{"num_hidden_layers": 8, "experts_per_token": 2, "balance_loss": 0.00375, "num_key_value_heads": 4, "norm_place": "pre", "init_std_qkv": 0.0281, "init_std_o": 0.0, "max_grad_norm": 2.0, "decay_shape": "linear", "train_tokens": 754500000, "dataset": "wikipedia_en"}
Below are experts of layer 3 (counted from 0) of a mixture-of-experts language model. Rows are named router (the router's row for the expert) and show model dimensions 112-223. Each number is 500 + 25 x the weight over its row's rms, rounded and kept within 0 to 999. Numbers have three digits each.
After each expert's rows: "raises" lists some tokens whose logits its average output raises strongly, later layers aside. This comes from a sample of Wikipedia text that the model never trained on.

# expert 23
router:458493434495485514491486501495532507487532574462521499496490520501514519445488524512460533525526500544495529543492461510464513505492479508479531494474523540491535480515501432513496474484495533538506464506499511498518451539539535480485464516484502493485491519509503510496495543457497485476515522500496442493516480469513508496516460520510
raises: " the", " her", " its", " their", " his", " this"

# expert 4
router:432472460486468477447494476506503526501505508470542499498485472483509478514464442519474496462464521595529543513519522509461502493446524520513515534497529499451520488474481448475529492492478486519501483473513499490505503555486549472480524519524541525484508508513523531473458483493463477496490505501508501525491489534519462478520463503504
raises: " ", "-", ",", ".", "c", "s"

# expert 5
router:466491453501473492440492516510517529474511547482590465524467491502502509474506477461492477487473500515491540536529456499501478536478509508484474526500520541496499463500495472499468480509480517509485470557498465506529504514503548470469521534525566496507499527462500491502458490511507481489506481484538469501524470486505537469504510505481
raises: " in", " and", " or", " ", " to", "-"

# expert 27
router:442450489495512503426510493481497476507500523493542443542524529500490487481455480543486501546508514532485513507531471472503506478490513538510488511488497502489544501521495471543503486497491483476490484506480490527499491515500523479473464517513511554471480510487461483519486522503502448461489506500513489504511455499523490456515503507464
raises: " |", "-", ".", ",", "\n", ")"

# expert 17
router:457468518497490518448472499491503536519485519502571438539502482524495492472500492479494472527456502540520531504498461524535535520475503508467488519494483545496525495553508470495516470491495473570512521511472470530516505509520519469474507501520535495503488495474502495505503501508518472519520504513527477518496492482465531506500475548488
raises: ",", ".", "ship", ":", " in", " at"

# expert 25
router:445449529484495487460498495454482473549539522489542450480455540532498526487470486514455526513466500545543522521509458500506538504479495515486447504465509535476518482558477475484523492495474495519497456520498478503505492556472520502481484524534547518502483474423490514498497498499483477516537524468529487515514476481502510495479479502498
raises: " |", " –", " (", ",", "/", " -"

# expert 2
router:462489508547509481503514509465527499531511544492491484515492524511501522504496483453498512528521527511485523515492494481492503554489501504500496548460502543511546500524494471482492492495482506470534430520496477482496488512513551512474461497523543517499519514465492515510478552511513501485531537499514491489523505468486463456512494484493
raises: " ", "\n", " and", "."

# expert 18
router:496490509485516505452496472474501486487494565464581465506468527523495545501467486503492528508497506551501525530506464507481502506482499510485502488479515518500521495563504473472490505496435490508541483515485501529511476509522559482474489514532544517487481486506530477487495520488482454517489529517550507480494481530503492482491500490518
raises: "|", "-", "Other", "No", "New", "On"

# expert 0
router:431481473468511505491481488505524509531496522495547450516483486526517487491457514451470527482479532538511560534534473494541516497462491500508476507488485530514489472524482503508516463493490469537494437524480490524476528514517520511503511475497491509476522525475474471506465553520508477470488509461524503492496496511497518497532469514463
raises: ",", " at", " in", " of", " on", " with"

# expert 3
router:472493475524479527498454480496511463511489503446539530511463471545524502517503497507461497487500492528490534492509478459514498499451533532488498518512522497481492483485441451491490500501465509472532489516455501498491491523501560462469481482530540527497472489502471475509471476513473462498490532503552458511482449539489479476514501510480
raises: " of", " ", "-", " (", " in", " and"

# expert 12
router:468482493502516505460497498459466479504533561491540455499492463517512499515492506485505525511492529523528517515491515506513517491462502507499493511485498520477535508534515516486520512488480446488493460565497449492485484522522563509507490499535533513531522481496495524525502511487512441476493497491491477516529512494480520455495477518482
raises: "\"", "The", "==", "U", "S"

# expert 24
router:442438468490474505480508496462459543498488495504530486537484506488511541459487472497483530472487510500498527529541484487523529505469523493482486534478529555476496452559465466481488475484496521504498472502477496510484515499479552469469477484519516513520462472477501517499493522510547470490520515508502471477533457509514500497505521538522
raises: ".", "-", ",", "s", "\n", " at"

# expert 30
router:473465509508496524473485513487537494469535547508511487473481510486528536468480501486474498515464546575501501516512469524505541520523522497508506507491544496497509456539497450473518508517474479530518486545477490461492479489489561536450491532521509523510522476472513521503503511505505483505513507513530496530497493483514519509529466480506
raises: " the", " a", " his"